config.toml
d_model = 320
d_expert = 240
moe_layers = [0, 1, 2, 3, 4, 5, 6, 7, 8, 9, 10, 11]
balance_loss = 0.00426
init_std_router = 0.0101
lr_router = 0.00094
n_head = 5
n_kv_head = 5
rope_base = 10000.0
qk_norm = true
attn_scale = 0.125
parallel_block = false
beta1 = 0.95
lr_head = 0.0146
Below are experts of layer 2 (counted from 0) of a mixture-of-experts language model. Rows are named router (the router's row for the expert), up (a neuron's input weights, with its number), down (a neuron's output weights, with its number) and show model dimensions 200-239. Each number is 200 + 40 x the weight over its row's rms, rounded and kept within 0 to 999.
After each expert's rows: a language model's description of what the expert responds to; "comes after" lists some tokens at least twice as common just before its tokens as in all text. This comes from a sample of Wikipedia text that the model never trained on. Tokens count by the router's weight.

# expert 13
router,226,255,183,242,147,172,191,227,223,203,225,114,168,187,218,207,172,239,232,187,167,230,233,256,212,215,209,196,223,165,193,215,216,220,239,137,244,218,172,199
up0,234,205,201,199,205,205,200,250,165,204,188,220,237,195,155,135,245,174,273,204,251,212,163,187,225,169,216,224,221,184,220,178,182,271,233,188,215,201,175,122
down0,137,210,248,241,314,191,167,214,253,219,208,140,153,212,249,165,234,195,169,165,145,144,206,159,183,189,216,248,99,248,271,191,189,174,234,200,190,242,248,253
up1,184,255,244,175,243,224,192,196,247,193,249,264,230,244,206,221,163,201,247,184,153,256,219,219,195,238,152,208,222,242,183,179,156,211,210,189,107,203,213,262
down1,159,270,141,200,163,186,172,193,201,250,161,178,179,173,226,157,233,203,108,185,201,166,156,208,239,163,233,169,214,158,237,196,223,224,227,269,276,248,263,160
up2,167,154,205,301,180,165,212,149,188,158,230,224,228,236,135,185,198,120,236,168,120,150,243,155,237,57,151,143,166,194,191,190,232,239,249,215,166,254,211,200
down2,195,164,227,171,252,220,77,235,237,278,181,145,138,249,227,250,210,237,209,177,214,196,193,229,139,226,247,154,221,160,192,146,165,121,158,178,206,120,169,239
up3,237,225,187,259,271,219,240,154,236,157,185,210,229,241,247,248,257,172,201,213,207,202,224,182,178,181,161,188,201,202,119,181,254,114,180,89,275,188,269,210
down3,218,196,186,130,226,259,171,212,223,219,152,105,226,188,216,125,215,206,234,254,207,211,188,200,175,185,130,220,215,220,251,205,188,186,144,231,202,217,170,149
up4,202,139,147,224,141,149,180,173,222,211,276,200,189,216,163,154,178,178,224,202,216,193,210,286,259,207,194,303,212,200,137,200,162,168,177,130,140,185,260,179
down4,182,211,178,153,206,210,207,197,286,185,276,217,249,264,171,236,196,199,159,228,170,176,235,240,188,195,163,229,218,224,240,128,189,206,207,224,275,196,182,171
Line breaks ending list items, table rows and infobox entries, plus heading markers such as == and ===, and table separator rows.
comes after: "\n", " |", ".", ")", "==", " ="

# expert 22
router,227,175,185,145,247,252,196,255,282,230,180,195,178,190,189,263,206,180,224,246,206,130,206,195,265,212,222,201,147,216,183,265,216,191,236,196,161,231,188,122
up0,212,255,187,261,194,255,272,267,234,203,142,253,233,238,195,235,165,193,175,205,202,259,168,167,228,215,243,193,243,211,147,240,189,183,96,214,200,192,182,234
down0,218,201,243,195,227,190,196,250,273,200,210,176,276,132,226,237,210,184,165,224,159,148,229,287,171,209,196,153,256,214,145,232,157,225,267,192,153,239,169,178
up1,239,221,139,167,185,225,187,243,171,160,135,208,132,174,162,205,266,110,183,152,230,204,162,123,212,155,221,223,221,206,185,158,168,201,180,211,210,211,176,112
down1,194,146,214,208,191,196,195,175,231,169,227,206,238,172,176,246,83,301,209,214,192,231,171,247,219,189,166,207,198,234,216,228,266,181,207,194,156,261,259,312
up2,272,210,207,203,202,181,239,210,201,182,257,199,169,254,226,179,122,256,250,176,236,234,170,217,238,220,243,229,195,192,191,245,163,217,260,256,213,192,212,183
down2,153,241,189,209,212,283,201,230,235,147,195,228,184,93,184,187,219,193,164,254,176,245,231,196,219,163,161,183,236,256,223,238,192,211,131,179,164,209,242,182
up3,175,198,241,149,197,145,195,116,151,227,206,140,216,200,278,206,219,241,157,186,195,160,150,266,209,210,251,145,235,203,194,223,171,193,144,183,219,180,160,217
down3,284,247,263,170,187,196,180,202,188,148,201,304,169,265,192,235,188,236,196,183,152,195,255,171,205,193,146,261,207,233,232,208,200,228,229,283,265,223,199,241
up4,267,199,229,211,196,137,223,201,191,143,206,226,200,196,207,234,156,131,225,198,239,195,220,143,201,187,218,240,168,213,193,255,179,172,235,255,224,273,130,233
down4,185,242,258,143,185,229,168,234,184,138,120,235,242,202,304,209,140,196,180,235,206,170,160,181,162,224,199,197,192,266,216,181,238,206,131,199,215,130,235,152
First token after a line break, opening parenthesis, or quotation mark, such as In, The, late, aged, Th.
comes after: "\n", " (", " \"", "-", "|", "°"

# expert 9
router,164,275,136,141,216,168,111,259,261,171,195,199,208,215,155,143,203,180,214,203,211,143,200,200,210,165,201,191,154,214,267,182,218,191,175,187,155,238,191,147
up0,135,240,218,181,269,176,265,131,232,144,189,230,158,143,222,212,204,235,193,193,250,215,171,105,238,237,222,170,309,161,241,165,157,266,224,172,174,218,214,231
down0,205,222,243,181,204,228,164,185,203,208,130,165,120,192,225,123,199,163,236,213,209,185,249,208,194,278,216,280,180,263,191,275,191,248,148,138,260,151,149,156
up1,172,263,249,262,173,245,235,154,275,262,193,206,222,205,175,123,254,241,234,177,189,229,227,254,205,256,198,196,198,203,207,264,246,121,198,144,154,169,206,172
down1,195,150,129,165,212,229,189,266,187,213,264,331,232,219,196,221,225,130,184,249,239,170,222,240,182,213,182,183,191,152,253,185,194,235,207,184,279,175,215,274
up2,164,171,245,258,216,178,203,238,189,239,188,206,247,227,175,245,240,157,206,206,227,302,228,196,200,219,251,199,181,190,171,114,282,268,243,244,168,247,131,158
down2,209,206,150,261,287,208,194,219,125,225,201,257,240,223,187,122,191,241,208,238,206,232,163,149,191,172,186,197,210,205,195,285,216,201,166,194,237,158,218,208
up3,223,204,210,189,268,233,210,275,237,145,230,220,225,182,159,159,208,233,142,153,166,262,222,127,222,225,211,219,188,221,184,308,167,178,209,232,246,199,203,135
down3,188,261,181,127,178,197,191,176,194,215,206,199,147,180,161,222,139,178,200,241,169,226,193,176,180,224,197,244,245,204,246,203,197,244,197,148,133,159,183,173
up4,197,216,242,149,253,186,98,178,203,221,152,228,104,246,164,178,204,188,188,206,229,208,221,177,254,230,217,263,220,215,169,288,197,238,209,229,200,207,186,229
down4,222,259,241,140,153,202,211,175,185,230,229,210,151,184,141,216,205,185,103,167,221,147,118,196,122,313,243,194,126,247,189,229,186,234,148,211,221,198,157,193
Colons and label words in infobox fields and table headers, such as Time zone:, Website:, Opponent, code, area.
comes after: "-", "|", " Born", " Total", " Genus", " Website"

# expert 17
router,198,176,256,136,211,303,194,186,242,106,221,226,156,191,221,168,173,196,217,153,196,157,193,130,165,246,190,167,244,212,207,184,222,196,181,205,201,221,177,254
up0,275,205,214,250,200,175,182,242,182,167,241,197,138,156,188,183,219,203,265,178,231,105,215,169,213,291,181,165,181,254,218,143,290,235,216,226,223,234,157,237
down0,209,235,135,230,262,263,190,241,206,232,194,248,242,242,192,201,181,187,223,165,206,175,140,199,171,239,231,289,288,177,241,149,167,248,215,142,160,151,178,166
up1,207,169,187,266,202,244,171,187,188,136,192,179,211,200,238,180,180,194,181,194,207,253,216,214,168,222,190,225,187,217,216,160,204,154,181,309,161,246,208,168
down1,245,96,191,145,211,199,175,211,161,145,150,250,149,214,198,257,202,229,234,241,236,113,162,248,159,142,155,181,202,260,168,303,271,190,202,155,295,272,211,230
up2,152,184,218,140,124,165,220,208,145,203,202,253,214,187,172,218,234,222,222,185,248,223,222,204,165,246,202,253,226,205,242,182,208,225,177,216,250,178,290,215
down2,307,175,267,122,269,218,250,171,311,138,289,247,195,232,179,147,193,234,214,241,173,216,233,257,160,188,252,189,182,145,170,218,204,220,204,218,156,147,145,145
up3,256,139,204,221,197,201,125,200,173,222,253,204,207,218,149,194,197,162,219,263,193,235,248,220,248,237,198,208,183,180,219,252,197,188,111,213,204,237,225,180
down3,181,258,204,131,174,235,147,254,236,103,138,177,237,212,162,194,184,201,203,230,138,108,194,191,138,118,207,230,192,184,239,112,164,222,209,174,178,242,191,221
up4,171,217,203,176,224,276,188,158,204,220,156,213,193,246,211,264,202,243,191,191,110,203,173,201,215,211,203,163,217,156,206,234,210,226,216,213,202,187,134,252
down4,225,247,171,163,150,180,221,191,202,175,217,120,203,193,194,189,245,187,229,196,256,231,214,251,307,131,209,215,150,233,208,214,194,205,182,228,213,196,196,143
Main verbs, auxiliaries and action nouns in prose, such as have, would, including, perform, arrival, installed.
comes after: " the", " to", " and", " a", " was", " is"

# expert 16
router,200,208,244,209,195,238,183,187,280,207,223,223,190,228,241,159,241,265,156,201,148,181,203,229,294,275,226,134,198,140,264,259,186,235,230,212,253,218,200,146
up0,162,175,198,218,185,185,157,187,232,209,229,191,190,192,245,137,165,164,188,232,211,230,223,229,193,233,197,166,222,108,181,284,160,162,157,224,182,176,185,232
down0,217,185,285,262,181,167,186,224,142,191,179,206,155,168,262,179,223,253,200,158,109,282,139,206,190,196,302,235,197,192,213,177,146,240,224,242,186,236,169,187
up1,190,209,208,218,231,198,243,181,261,202,182,270,159,176,238,190,216,153,182,226,174,205,288,253,213,198,256,133,167,181,247,193,214,265,269,123,191,167,168,206
down1,161,164,219,203,206,208,182,258,242,134,186,209,201,255,207,103,199,257,211,157,189,237,167,142,181,203,205,212,209,205,168,247,240,217,93,315,157,230,144,192
up2,265,142,266,181,256,181,135,223,201,322,224,160,216,154,195,263,164,170,207,180,233,209,239,183,113,154,155,248,207,154,154,122,201,191,194,240,216,131,169,145
down2,201,190,251,119,240,205,213,235,188,214,194,182,286,172,149,200,169,180,176,139,177,197,172,234,131,240,240,173,198,213,214,183,181,205,233,245,173,255,209,148
up3,170,259,196,135,158,134,220,235,252,146,179,233,174,234,168,234,187,224,214,223,182,174,154,207,249,132,132,249,240,198,79,273,196,252,159,180,160,198,161,132
down3,291,188,224,115,180,108,167,191,146,190,113,203,218,219,244,175,176,216,212,211,269,117,246,239,238,194,251,270,232,226,291,200,277,280,159,225,181,157,143,179
up4,198,170,165,245,190,186,162,204,189,233,233,192,159,213,165,198,232,181,222,138,149,266,198,224,207,130,190,211,152,219,240,223,184,307,186,123,178,238,252,151
down4,135,166,198,220,142,256,212,183,175,206,199,250,233,186,233,101,136,156,295,230,290,233,178,234,218,193,181,179,124,268,214,153,197,202,223,152,196,177,177,184
Content-word stems and first pieces after the, a, or re-, such as unch, bel, part, land, dark, Political.
comes after: " ", " the", " re", " a", " \"", " Re"

# expert 11
router,161,249,257,191,203,272,197,252,147,195,231,192,208,148,238,193,165,235,227,130,153,221,178,282,154,88,208,137,229,170,213,166,193,157,161,267,169,167,240,193
up0,211,193,221,222,140,191,218,257,270,155,230,233,215,226,116,192,208,181,238,182,217,214,235,187,246,231,166,235,270,127,204,166,196,210,180,139,169,198,192,259
down0,156,216,187,252,240,224,148,156,208,198,215,173,248,261,161,263,131,217,221,219,200,229,238,219,196,163,258,225,185,198,90,152,213,312,228,266,242,238,215,164
up1,171,177,187,216,199,204,217,179,163,167,172,159,217,220,220,168,200,212,175,175,183,165,212,191,228,188,178,175,148,208,201,159,180,271,229,181,124,185,222,161
down1,134,147,181,222,202,223,156,151,210,182,192,207,212,227,224,180,175,224,207,201,201,172,225,272,210,192,150,184,222,221,167,222,245,169,193,232,162,192,213,242
up2,201,200,279,247,195,196,199,169,230,148,199,164,196,176,177,176,160,199,250,263,190,263,224,145,192,170,202,231,200,293,215,195,172,152,146,164,217,151,194,208
down2,159,200,97,208,223,279,210,127,221,199,211,197,199,272,251,161,217,223,190,205,194,241,197,203,186,322,236,177,172,209,223,234,164,236,150,150,159,222,218,255
up3,294,215,212,202,164,173,218,233,248,163,192,259,245,208,180,205,160,189,235,232,218,239,190,210,186,220,234,275,195,212,231,143,216,211,168,183,184,207,179,236
down3,130,213,220,244,253,195,183,222,167,142,221,162,246,232,179,200,240,197,152,226,172,192,250,248,155,173,173,129,213,204,144,213,251,190,287,226,165,136,253,227
up4,123,185,156,231,173,148,233,183,156,267,157,192,264,233,157,143,204,198,260,221,248,142,191,171,273,253,202,209,202,151,172,229,246,171,213,198,170,157,216,199
down4,206,199,201,155,216,192,196,238,235,232,180,177,188,201,176,211,203,172,213,219,136,236,157,235,60,157,212,206,221,242,183,209,256,216,193,165,144,209,159,205
Final pieces of foreign place names and personal names, and digits inside table cells, such as Kondrobo, Roscommon, Staton.
comes after: "s", "2", "ro", "ra", "0", "re"

# expert 21
router,207,174,182,241,208,257,188,235,212,188,226,191,208,194,195,220,191,219,217,205,192,292,138,244,208,130,86,153,173,174,208,205,203,190,115,245,202,240,138,189
up0,250,211,215,216,237,214,226,195,195,155,182,220,256,237,255,196,225,113,214,148,149,247,230,221,229,238,228,222,185,259,142,145,237,132,208,182,206,211,180,302
down0,118,183,250,242,272,271,170,231,221,221,177,175,219,191,147,165,272,195,229,275,167,217,181,142,277,214,148,276,241,188,160,212,192,217,195,154,106,223,198,222
up1,182,260,180,222,207,192,223,228,246,198,226,210,198,235,214,187,121,154,224,185,209,276,265,144,146,171,236,127,167,228,238,212,170,154,169,192,229,230,59,218
down1,174,204,234,258,178,195,221,204,163,124,218,200,131,179,208,204,182,221,197,239,207,215,117,134,257,228,206,115,228,166,263,177,234,164,203,244,185,225,175,200
up2,210,199,198,234,156,110,215,176,193,168,213,186,153,258,255,177,195,151,139,242,259,187,190,196,251,239,200,149,225,173,316,102,179,201,155,210,151,193,238,170
down2,155,162,227,213,204,225,179,250,173,237,188,165,226,179,250,132,182,230,212,188,164,157,192,242,216,172,236,219,297,243,190,250,278,197,244,194,156,243,135,178
up3,246,221,147,228,231,258,160,130,220,218,189,253,155,179,192,210,276,167,150,207,179,222,175,178,172,239,131,200,125,219,163,223,233,202,225,219,158,220,132,259
down3,345,192,206,204,153,205,243,177,213,230,240,207,228,222,292,193,138,257,221,202,192,143,193,215,305,209,203,169,193,189,275,261,277,205,183,191,209,218,238,188
up4,156,226,182,224,203,305,177,232,141,235,245,226,171,261,207,174,217,137,190,254,200,202,236,235,122,209,208,145,268,188,171,185,173,207,212,207,178,240,155,197
down4,217,157,209,222,207,224,159,264,183,206,257,248,175,241,266,183,204,228,151,186,224,204,157,166,246,181,194,236,144,198,158,195,311,191,186,135,215,227,254,254
Digits inside years, ISBNs and numeric table values, especially 9 and 8, such as 1964, ISBN 978, 41.70.
comes after: "1", "9", " ", "2", "8", "–"

# expert 7
router,182,177,202,316,274,155,133,210,151,266,168,213,231,176,183,217,189,230,134,183,192,237,254,215,132,157,181,225,155,243,207,230,201,156,167,253,169,150,246,187
up0,209,165,189,223,301,253,190,193,184,214,167,138,248,248,201,190,250,179,199,200,176,212,151,168,228,237,192,224,262,222,237,209,183,213,190,169,180,164,187,175
down0,260,229,224,214,215,191,190,280,191,136,240,192,298,215,288,232,120,238,187,149,191,213,156,263,154,229,192,215,256,190,117,226,158,278,201,231,194,197,189,153
up1,159,180,92,283,156,226,217,242,244,115,240,217,226,228,267,184,193,195,241,205,260,233,228,132,170,226,127,183,250,265,197,152,190,191,198,270,155,204,174,232
down1,273,175,238,144,182,178,228,166,162,267,203,206,202,184,173,173,154,178,184,180,97,162,280,208,158,201,211,206,81,166,208,302,144,209,191,144,212,197,235,202
up2,208,163,227,176,213,186,249,235,221,155,263,227,200,248,190,166,149,218,184,231,184,227,223,169,177,228,180,294,151,146,154,220,200,151,237,224,154,110,230,152
down2,103,136,207,162,202,173,197,179,166,208,259,204,167,131,220,217,165,199,197,139,246,247,204,108,219,173,267,174,211,216,201,275,234,199,189,151,191,162,238,196
up3,209,188,188,173,226,167,190,265,187,297,199,234,139,235,217,150,227,184,247,237,236,182,228,184,156,211,224,209,211,258,195,184,298,200,226,205,255,217,125,226
down3,145,234,176,267,259,239,155,236,220,271,206,188,225,124,207,229,207,199,209,166,212,127,272,176,197,123,170,218,227,231,261,190,159,246,205,136,137,254,186,144
up4,233,141,223,176,232,184,211,211,144,203,179,234,167,200,198,168,201,246,242,255,268,152,193,186,165,192,125,146,296,141,153,215,181,195,200,144,233,220,178,167
down4,247,183,188,227,251,217,175,153,229,225,180,224,237,218,163,260,123,160,158,160,129,198,185,208,198,199,202,168,114,200,197,206,267,232,227,234,114,168,227,125
Adjectives, adverbs and verbs in sports season and career writing, such as back, former, first, final, relegated, extended.
comes after: " the", " a", " re", " to", " and", " his"

# expert 5
router,163,229,245,241,207,245,209,228,216,146,244,144,168,205,218,247,196,220,183,177,212,232,194,216,175,148,157,309,188,222,171,209,154,196,242,241,203,196,210,252
up0,257,239,229,194,207,150,213,298,184,199,227,193,232,174,191,187,218,265,223,262,224,217,83,172,243,163,123,265,214,206,149,286,180,255,221,227,193,252,203,149
down0,195,206,184,150,131,215,180,134,179,163,175,196,262,160,180,191,209,166,237,179,213,180,240,211,187,285,205,147,179,144,170,217,181,199,166,207,152,205,277,211
up1,159,195,241,229,190,171,180,106,224,196,222,183,230,165,174,240,183,223,147,248,230,259,168,198,253,196,214,232,187,246,274,216,202,155,173,134,221,178,218,203
down1,170,195,210,214,198,204,181,239,258,190,235,243,233,211,218,209,188,198,196,195,247,237,181,140,186,230,242,267,169,195,204,217,206,144,185,248,217,204,202,165
up2,253,168,253,236,216,253,138,205,213,151,220,213,186,256,181,164,218,219,216,174,197,119,234,155,96,198,230,196,169,231,237,221,289,160,224,226,156,250,188,198
down2,185,228,217,180,193,186,218,282,177,167,153,219,217,261,199,306,196,182,172,183,234,210,150,206,215,153,158,168,284,147,168,208,232,210,198,167,225,244,166,232
up3,176,217,204,145,249,129,224,211,197,167,289,141,171,238,260,132,183,189,138,170,243,207,277,233,187,190,181,143,165,192,215,130,217,192,237,250,225,227,181,231
down3,261,187,233,202,164,136,203,263,187,251,193,166,135,204,240,169,197,181,227,130,164,130,146,159,168,247,247,213,222,202,223,263,244,153,171,179,149,182,212,247
up4,275,204,200,183,186,184,219,179,246,197,167,228,166,162,224,271,206,233,205,186,129,216,197,209,231,242,202,244,171,233,230,239,240,206,186,173,138,225,160,290
down4,225,206,181,163,249,170,239,210,179,261,273,233,199,193,183,124,164,238,149,258,213,170,243,155,197,183,214,247,157,193,202,188,163,200,181,202,263,157,245,134
Opening parentheses before years or codes in lists and chronologies, plus the leading 1 of years and numbers, as in (2012), the 1840s.
comes after: "1", "w", "0", "n", "\"", " /"

# expert 18
router,226,203,198,258,225,208,194,181,215,241,165,217,179,194,282,134,226,195,211,253,224,187,246,236,158,254,175,134,238,151,239,254,241,256,160,223,171,227,172,111
up0,178,151,178,166,247,236,154,228,252,210,129,235,194,221,158,240,186,235,133,268,191,252,189,136,181,220,155,180,77,199,186,254,223,280,203,238,192,157,239,118
down0,214,163,178,159,221,168,255,142,231,183,195,207,200,202,239,155,196,238,291,184,204,140,226,208,162,197,135,200,206,122,276,161,174,232,218,287,186,152,245,193
up1,224,216,236,207,280,232,204,160,158,185,123,268,192,237,189,188,260,162,224,185,234,220,196,244,241,279,266,276,177,245,195,274,259,162,185,245,164,204,189,229
down1,281,216,184,192,161,176,238,201,241,184,188,252,232,194,178,195,247,208,192,157,157,174,263,189,168,240,228,214,196,225,155,162,202,213,201,242,163,216,198,220
up2,201,193,271,144,237,156,210,240,201,213,196,186,221,229,215,212,190,149,258,189,173,224,230,138,192,151,191,196,185,206,186,197,215,167,210,175,230,148,246,187
down2,250,146,171,212,218,249,182,180,194,137,91,257,194,232,235,248,192,201,190,216,183,94,157,152,172,191,191,170,266,199,226,152,206,160,79,271,194,103,241,202
up3,180,214,179,241,267,255,186,220,231,168,173,172,220,220,182,197,242,117,243,188,150,211,227,101,168,134,193,207,201,232,196,220,206,196,216,174,205,155,132,179
down3,151,145,188,138,240,242,215,276,211,198,195,248,251,170,157,88,181,172,152,211,198,209,175,220,202,197,246,188,226,217,179,231,259,139,139,166,199,147,225,250
up4,321,223,194,215,177,212,206,198,184,247,229,176,176,202,224,189,161,240,212,286,173,212,231,176,227,145,225,234,213,128,193,231,160,143,123,215,201,165,156,171
down4,173,183,224,159,160,186,199,212,275,193,250,159,258,204,160,194,180,210,264,187,217,211,244,203,218,260,205,246,143,252,140,199,146,306,209,146,174,255,224,193
First words of multiword proper names, especially places, such as New, Los, San, Puerto, South, often in tables.
comes after: " |", " the", ",", ":", " of", " in"

# expert 15
router,215,261,204,268,191,214,206,204,281,218,221,224,207,220,225,187,273,238,220,146,209,214,68,197,170,251,182,189,236,161,199,237,235,115,145,157,172,95,191,187
up0,164,229,224,213,221,198,232,183,205,236,225,206,197,257,251,200,239,109,120,217,184,244,265,156,231,236,206,217,136,145,193,170,203,239,238,181,188,245,182,185
down0,232,187,226,192,269,140,128,136,144,184,181,184,222,257,139,153,207,225,140,203,184,235,174,130,252,151,242,143,191,247,191,154,202,148,215,140,188,176,179,181
up1,218,223,208,236,219,166,239,170,148,233,258,185,188,165,205,238,176,219,193,133,192,167,244,197,242,210,171,210,160,187,232,225,190,192,256,201,225,175,176,176
down1,149,211,282,253,237,284,236,184,172,256,174,169,262,239,173,209,125,114,187,255,161,257,198,130,246,173,187,213,222,198,224,173,152,187,173,126,247,235,159,214
up2,197,153,202,207,264,177,212,198,283,104,186,219,230,204,261,197,151,153,215,244,223,221,201,175,194,229,264,130,211,228,258,239,196,221,165,152,228,189,237,142
down2,178,193,221,203,198,186,283,176,86,267,186,232,217,166,241,218,264,252,182,169,239,254,266,135,200,225,223,182,199,158,164,207,189,216,272,203,195,214,183,195
up3,162,204,275,218,103,190,205,164,204,228,269,183,218,212,255,181,202,227,235,242,261,189,216,195,220,287,214,161,152,166,122,187,261,132,217,256,240,195,222,180
down3,212,118,162,156,187,195,216,224,258,246,172,172,200,175,159,211,233,156,197,224,196,217,214,207,111,223,182,204,168,226,190,222,187,200,192,159,196,188,202,197
up4,205,190,187,149,126,223,259,189,187,246,158,212,203,281,249,205,218,188,184,201,241,145,188,218,254,256,195,162,258,156,264,236,286,170,172,185,268,191,133,173
down4,193,187,236,259,250,172,172,220,193,120,169,151,162,164,196,183,212,256,191,181,158,240,229,170,171,217,202,258,193,247,236,183,215,245,221,212,245,160,241,155
Cell-separating pipes in tables and en dashes in number ranges or scores, such as grades 4–6, plus conjunctions like but and and.
comes after: ")", "0", "3", "4", "6", "5"

# expert 8
router,232,177,232,314,233,188,203,246,205,126,212,157,166,175,231,338,145,299,213,252,167,216,182,259,197,209,259,190,175,200,235,182,172,141,203,174,217,274,236,192
up0,215,220,206,241,223,113,249,231,239,158,54,204,245,203,165,285,158,246,155,190,224,191,183,218,250,171,219,161,217,191,179,227,153,168,172,233,206,159,217,240
down0,140,152,218,185,229,171,135,173,209,172,290,194,153,214,223,174,221,219,249,225,249,216,222,214,209,234,205,286,232,240,169,218,195,227,222,193,200,162,230,201
up1,226,218,170,238,200,232,224,253,225,247,162,137,244,243,183,207,104,209,185,223,214,194,229,166,170,144,138,246,140,259,183,209,95,164,200,160,192,197,199,153
down1,151,196,173,184,236,155,192,221,203,188,199,244,173,149,183,135,187,234,145,229,180,235,281,164,189,279,178,249,196,234,202,168,221,201,226,146,210,230,213,234
up2,264,170,146,178,275,178,174,196,197,211,252,269,181,175,202,175,223,177,190,207,218,213,227,213,204,158,181,221,171,245,235,192,255,200,217,160,250,114,184,208
down2,195,214,275,235,223,185,237,144,260,208,188,214,215,190,253,191,229,164,248,215,218,147,164,195,201,225,196,183,195,176,142,257,223,265,131,241,225,216,205,218
up3,201,231,179,229,262,217,158,218,277,258,232,175,187,129,181,230,198,144,204,237,209,198,249,200,157,173,234,202,189,157,213,247,167,222,183,159,186,223,166,187
down3,271,237,174,164,155,151,222,228,159,102,156,180,258,195,181,144,204,214,164,213,230,213,216,173,215,194,158,246,223,250,211,217,162,162,235,228,185,201,242,167
up4,230,247,231,163,196,240,176,199,257,244,208,203,186,225,199,174,223,247,259,260,173,175,182,137,183,216,124,224,170,156,157,256,190,235,206,125,219,231,248,223
down4,170,167,260,185,182,227,213,197,157,155,209,227,221,198,278,226,196,229,228,212,180,160,141,202,244,173,267,209,215,118,217,198,175,143,218,237,229,231,207,177
Periods, commas, slashes, and closing brackets ending clauses or units, as in Density 290/km, "Moscow.", "). ".
comes after: "s", "5", "4", "3", "6", "7"